Below are experts of layer 5 (counted from 0) of a mixture-of-experts language model. Rows are named router (the router's row for the expert), gate (a neuron's input weights, with its number), up (a neuron's input weights, with its number) and show model dimensions 448-511. Each number is 128 + 24 x the weight over its row's rms, rounded and kept within 0 to 255. Numbers have three digits each.
After each expert's rows: a language model's description of what the expert responds to. This comes from a sample of Wikipedia text that the model never trained on.

# expert 3
router:150138151119167171103095103150099165139113109106093142151105088129106150114097116110146170131134147170161142110125100101139082117101154067141126130146134145147148103145115124151086101130140112
gate0:148176178140153101130114126154125148125185101107152167115134162130143126122153106141119156139147172110115133127082126150131115107129123132155137148168140120113149123141129140134060065125105143
up0:141110152149094141108147179167111141179131138143106095130129133123145157167128101164087126142133115162121118153133117157097082086139111091120143115091155144120140145099096090133101128144143117
gate1:097120093138099172111109113146127111109102181144112112133096142139098168092123182124142106150110120132146141114164138126150117111103102124189127126130092125124134143115132142097099132117146092
up1:110175099141169117145155155087117124136101123138140125108148127088112079146137098112115105125101114141090109152062089147146135121114173118106182087105149154164118146171150091157139098142104166
gate2:063132170198157139151145137111116145135104130139116138135128122148144126134117133145139128202141150079135109122161094108183138147135119134114072147110103133155119140102131113133139123150157166
up2:122130183146093138130106107105089130133119164165142133104111171101111114134149111145101073149159136126131106147162110161131134135111101163115097162128121132114147119173128167133073099109115115
gate3:111116125146122136106109105143152165179097181114121133113103163134141096101140129143123134148170092121140101155132137107111101088144161133141108155147115115102132191125135172124090109104125093
up3:078146094140152093155137120155123167092078109094129131142083128139126144087133127130135136085142088142166103128165100122118137117132168099106104118110110144133140107101096136101124130178133100
gate4:130147109123112129096128149144144145127118139108133138175128147109130150125174157083146135113081081125101108135164172131143146110153171144105142110060153129106192158119138133129128134118131112
up4:159122144126107143118118115133161138152129149098126166120118154143106132121157118086162114141136129124092132151140154132135168125111142124108137112108125104136173162127119115126141163161120109
gate5:138087147140108145148129134089157142127145111107126084159108147125111119125138165149115136140141141111105118160110124118111106092134146134160107154140120105154131133151109118128128145156177111
up5:123136117101129143124095083090147139101135089106164124170115144115141145115123158133088165148120106141128097175108116116073143103083126131146153113087154134147167114094122118134126138106156155
gate6:130117117146161124107130127112081137139108143136166056160103136110085131128120117139113134094129150121114117156172141134121082137078138108127129164135114120144165140115090147126134145105126118
up6:116122097113133145189143154124099160111085127133119109129138179125118132117143120138137111143176112105102116117114125130090127130140127134126141130124125120123089125078087162141129167151157155
What it handles: Nationality, place, occupation and organization words in biographies and music articles, such as American, band, singer, York, Canada, Records.

# expert 1
router:130140128148101170159134125105096110116137140120131100118168159092153133132154121132088119137164098074142090181144121128116159153129120142150161130123144119090081185173131138146147113099137117
gate0:148137165142127109140162145151123143115139116129148104102109132114126137136159117138107114128124164102099099094123138132114164087126131116144138167147129147128139126095111149148117130140081195
up0:128103134097127119120107145107148125179122139114130112120125140127125133192130099150130125136114098167113136146144126152141156154137123119147132138122157114155142158092125119143118163128117156
gate1:098129117141100186146129147114135076101094147167111082144081133144144183150119131125121121128100091115153142128166159133104120075106102142164126162112109125115119166143130104123108164127128075
up1:126165100143158142114160117113127155172095094096141124110137146096138080149138113089143121141120115151121121157108113164151126129126148122136146107098166159145140119137102132141126077155122192
gate2:097098153177199143147118149093160166130164128157123120162139125157136115155116126145090122124085115070137156136148082115163122167109107162115104132090098114145109115099108134111133118150167157
up2:112153143133165140130114144113105132115140189155132171100139161149103155155129144161118128119112116123149094133152086122145152132086100117104109131126128103100146116138133168100118131067180110
gate3:122123148109135137136143129118135146154141157115108109161130136112160114081141109119123100156126111140133133191092156089115130131162183111094113127164153111092111167097131131151120163087117125
up3:086110109164139081140154116110113172101113148103138082145168111095126129089149102128105139068124086140145124156151096116119130092130151107101109086146107101117159082138126121100160132140129104
gate4:081121087117124136103110099132136161136084114106099145165147171117152110127146134086128152082081116114126111136154134094144102096157112177127163130129140144135104144127116127146097158114155134
up4:148113138120123183108110161113153157175093135116113156116131152136111106105155091112139138135169108101103119152103168109132148113137190137151118126126096104153179158131130091130154152112152114
gate5:138114153142115173146119125112140126112153094109148119157144157103131139134148138151101128108137113104099082121119138138132108112145157139119139139118087108183122134094112083100111143147144129
up5:119163111099127173166067117099129149128140113101180152134120143120159128093103145139129162101127084135127116142110120113103136129101125138139110119134180098145170140096133129127112152081151169
gate6:151094146153113124098114149122106131139106171188150070126101124152088144130081145137127136139095158145065128130114129136116104146128114086119114139131119132157160118143063125148129162101123105
up6:125137146141159125173152114102118160134100090111123117126163137137104125092097131161120134123165091116138124152106165147141090116146162114136125169148129107107091139122136118150155118128143145
What it handles: Spaces, decimal points, pipes and dashes inside tables, coordinates and dates, where numbers follow, such as 44.646°N, "| 11.", "20, 2019".

# expert 2
router:126137125094214133161140143110099128132160115135102119093138150128102117110098112100159154122167157145120177152127148131129079153108086146146130130136098142075140147048149169127123158121137121
gate0:165157169118126132130142140131100114129191117115136103091096115125157127118161143124138120115142149084122139121097139122118135125114156098138112186183155160121146136118146157106096113138112127
up0:110094126129150139130115137148142121142134146129126102113144121124128140175138122171122136118136116147134105145130129169100122109131114109151116141093153162156102120072104123157100155142148173
gate1:146119118134139181139157152113150100127072149165114144124119123126074139109113147138141114153151158099138157099186143155142133092138102103196149142096106155109116160153124139135087100110140106
up1:128161113139128126162110171064110111159125113113129121111156159102136123129141110116138130114083077154116119165076095175171117104139188127120147111107120145189124135146122089143136097098099143
gate2:124127204175184146100122156108143123147117128137125143165145114144130107124144112144106100143129131086152145129150095083147141157146146145124111113117132117125089130116124119155094115170159160
up2:103154161127139109101116132120132144135117145155110115113128137160153123130093078172138111142117123132128140065179079119116138128122071133094122150124101116116127131105137151145094101104148107
gate3:151112123134122162149131092127123167147089156107122121137159186130102126104131143137132136150171129115121104179115115115100096114135145176111107138144106103104110164111141127123120129079130119
up3:128168111172117113138163132092110163099082151103099114146134134122132133142165079134149148068107117095164125148147105115117133149115166110091130105151096151161139090105124112104149134121129070
gate4:115127107090116116119116135110176167164100156104131131143132174135166128090137179073127137107106124124113115145178135098130140104168159131083161170095153100113164141145113103133136151103183133
up4:128101123070119151121107116111124126174078137132073155152133152129123142130153148096142134113123166119098119137081117106120166126117146136121142128125131103145172166086103111122160146125131112
gate5:149088122150140128167135133089136106144152109087122142133122133137083123140170167143163115131150127101137119117132124155138121102176144125159134148114121114129158147145130106112137185124157120
up5:097161119084112139129094145089120100131123105115193122113096182129140165144102178160084141166125077105131107152090121121107157115140138150117125131096133128135166115099144127127142162095133150
gate6:124109101161114121144143115127095122126108123139140075093097152118131161110090115136108157108137153135097106152130158161136114143064132094141114171100103144167150143142087142142130127123145119
up6:160139132172137123166161128154130132135090095134127099123140169150120124115109123124114112150164094071109140152175150128119113141131151124123148150171108075109114117081110149116150158123121119
What it handles: Words opening sections, lists and table cells, like Events, See also and Results, plus is/are in census and statistics prose.

# expert 7
router:124083106145138104116092156140135084131129119132145112152134133146096073133100141106133116100102123149135126098150172125165155171104143138103124139142123153106165136132149158137136150094121163
gate0:104150184131154067170111116140092110144179138120142098121116157124106098099148130115130126199138155075130131122107149142121151133114127096132096127129135115115144132130139110152103119109125160
up0:136117131134135133093110121157149158161123141121132121105153106126137145157132116183132139096143124192124109162154089168107116135169118126164141141137144130171143137100100151139085161112125139
gate1:138098129141124165112152122145146120129110171143102140130096147177115146102115168117127098148123094090163161133156108150130121108081110108189132122118125138136099153159138118111105122127119093
up1:147156080130152118104124128142100091144115080118165156128123161077109086178153127146128130152103159161094112151079125156162153128142182121104155090116173143142127127143152105151171129135098181
gate2:094105172186171141117132181122124165154120116122141145145162131146126155160127178164104094130129130082149131088167119102153115136132109162076080140102162095135141124178138140153125100152148150
up2:104127175158139098134144122109092125113158174165132171100130205157103130162114157120108095123154152114128125095160063127133154141077122120097081179139127111148174107160143152143119113077161103
gate3:122105105104144141114100111139133166138132168126144134124130191121083162082174153134109112170125112090136148177108157105098144109141167160142127127167136108126101152123143129146088131090166111
up3:091120071147118086131143138103121147088095116117099134138147117121138161147161119133152130093115125120159106138140108126136149126116151134149095102132120126140143114134103142103133152163133088
gate4:094140119129132157100121117125162151136115136102089120152130144133159148092161171091109145110118118098132108142145143138148138092147152160116169139105138127156144133136148145129153144116106100
up4:161114116121097166150095113103129122147103138088118166109108138118084144102151134146126152160121156119121150171114174092130198119145144120122135130153099121150153155130145099149161173108110143
gate5:116126121159149176154133157112144143113144126097135105136144169132111129140138155173113113145137113097117083097118153120126130124147137119144130142109116115152184150115135068109139146134119116
up5:131165103136155137105114125113130140167104096097181126131073150088139148151105120135118143107141126138137107141100113107114137132121130149105168124115154132131156104099139151140112149071127162
gate6:123130117151124122089127123115108127137121163163149059126086125127133141094126117153097153088144143154084116179140123153103142156077130097106110147115097139133166177157109148104124143123154111
up6:148133132133163139201178144124130155131097126115169123105162133107122144138112128131133116159147098090144109106086157138130101130163143140146135177131137098132106089097113164160124182121132136
What it handles: The word "the" or "its" in set phrases such as "was the son of" or "a species of", plus pipes in tables.

# expert 11
router:122142193108111120129195157140161125095102157160147157130150102118121144109118124152152147102094125150177136092135134180111153141141102171105147082112117110103124104145178136076136152136110131
gate0:135160170125139117152135168140098106102176131135161107110115155114108138101143146123132137149126159086127135137127165106120128128127121127141131124128138118115123120114129145136106088145093163
up0:150114151114131128129088116126125138148142120153161120123137125135114148155137105118116130130132138147142086180177116137109122114148106142171118148111144162147138122093111156131094155062134185
gate1:117136126098074160143132123119111114139135177176112112130110141154116176127105135106147107133116125080145137125159122122119146108081136119191169133116125145117121146143114115115067141127135093
up1:104143098150165130134146144129150134142085098095151162149097150088130086143157127122121131144104108165105136137065122145148120119143150120095136106115135136168155137132152125140148078130085154
gate2:119123166182128152174167125081126147128159120143123154140155103149136097146106137161125079144126123076140127099150116101194120148112147140113119114108133108147099111107153128109125136163156154
up2:123156191160152105146137120104133112114134154122127140087145100155127109123101157142117109123127078118126087126157140144150147154110076139119112139109116117105123125146154157098110095096175127
gate3:127103111135117150118140126134132168173145129136112124155121151127121111075144128111076133139129117103127134123119139137100143137160148136131090144186138105105106162138149143120079165095124113
up3:088128131146138094163138112143111178084093121099108107127127152117117157135166089115148169081149120096156130175171084117093155122095134105074131093137133124147127070119111078109151126152108111
gate4:113130109088131137111164139116156143141103140094094117161118159119147154099161105095096140082112109118127121138165126109116127091137176162114167143130135131118146174123129118139143134121130126
up4:174131100110091154118124155134163140141107158091097144131112158136114130112146117113110130141142138116132121171108161110092178131111154145118121141122129126124166177124127074149158164097110150
gate5:144114160139108135126138138091125150127138132132153107142106162152114133149137131146142142142133121087091088090118089150145097096150164144105138186132094119122148132130098074136128172161169108
up5:133149124102133123125103148084133165142092120120165112144135141134145174148142163134103138119137075145130108141115124145088108098090141144117135132110133108127158112082142141112150155085179136
gate6:135104111159145120103175155126110160125115161144155090121103112131118147096109144112091144097152161155060124114125160159137113119115107108136116179101104115194137138178101146143120154125142122
up6:150139125115135121173152110126084142098092128181141104108126121158109128116145130153125158128161098105134139164132140118115109157172108164121146141128128094133112135121115127122137177142109100
What it handles: Commas joining clauses or list items, often after quotes or brackets, plus quantifiers starting phrases, such as some, most, many.

# expert 8
router:115131150135130101168128106109115161130110121159107127088112085126156153104094157144115166133117133143127129113121122104135123085110095103159098145142106137185136091151131100130116156173143093
gate0:184205162122122111155138145137105141126166123119140135121087165158097125140161104116159162161150157066114151108105142134119144127109101131118097144144110138105130141119128146113111097157071164
up0:103119150123129118123130142154154140183125132118102140102134101108135138179109115161109133131157139155127119159147101135122132100136126144151163133094134143118152126085106126154081156136103130
gate1:096143159104070154130147145137113089130104143150100125145090166146115174107107170110139105158124117109153148145145155138119108085118094100183153144135086145095114130153130161086101114133130097
up1:149163098155125124135155130099121101139108106127159149127116182107134078144178118096134126151099147144114111146081105178164150105143174130071175101103141141161130138126122085138148078160092155
gate2:125091155180176135107179132110160152163114117172124154109132138128131108115108169121101099137161126094142123093138124108158120152127119152117106137101121100138079103120145127117129123163178126
up2:112142122140156114161116127102103144117101139173106139122136155149136115132136096128087118115141138147177119125172130098158153130099110086098146118108124115112146134139138164113062108104121109
gate3:135094111119101154133118092138153166171146132165100168155127164149078147099160125140106112152135102125120132143130120138090136120153179142129128140170139094139134165111145170139110126105142104
up3:093133097163097076146149127135136156091083125115095097166163117092130167141143100126109104086153079113149123135149082096127154153125153115091143083124114156155163093104108112102164162150126099
gate4:126162102138121153111129142148163170129108153106106127145133151091185140107155117098114145110075085105146119143134133108137122092143128147134133120090121121109141136140118120174129137137150110
up4:172114149149118158123123081134138180182115140077116149136103127108123131100124141151138123114095121121094109126122151113097183135148102132107108164100127105120148118122129110156175206131138105
gate5:136110135161100182143116115116146127144153121121158143133111150093090113165117167128129140154136109095127081128113145124121127111166183136124162155123085102157123132158130102102112179143145133
up5:123136134103122161154094106088131158125081101124140163176138139130127133134124178133097154098124106144140117162121105089115176124105133154129131146130119128147179104099143131088116147091121135
gate6:128122121130136138120144173090102140115116129162146085115074115116149120122134133147106145092166132130080106177131166125132097155080131099114114182070111113161116118154094161123124133098116120
up6:132116098107157115191139114109132124129125151163148099094159138119098131120084133141150124117155116126129131154131152114110103127146133145109136148141145138143116138112140121151137146127151114
What it handles: Capitalized title and institution words inside proper names, such as President, General, University, Army, Bay, plus month names.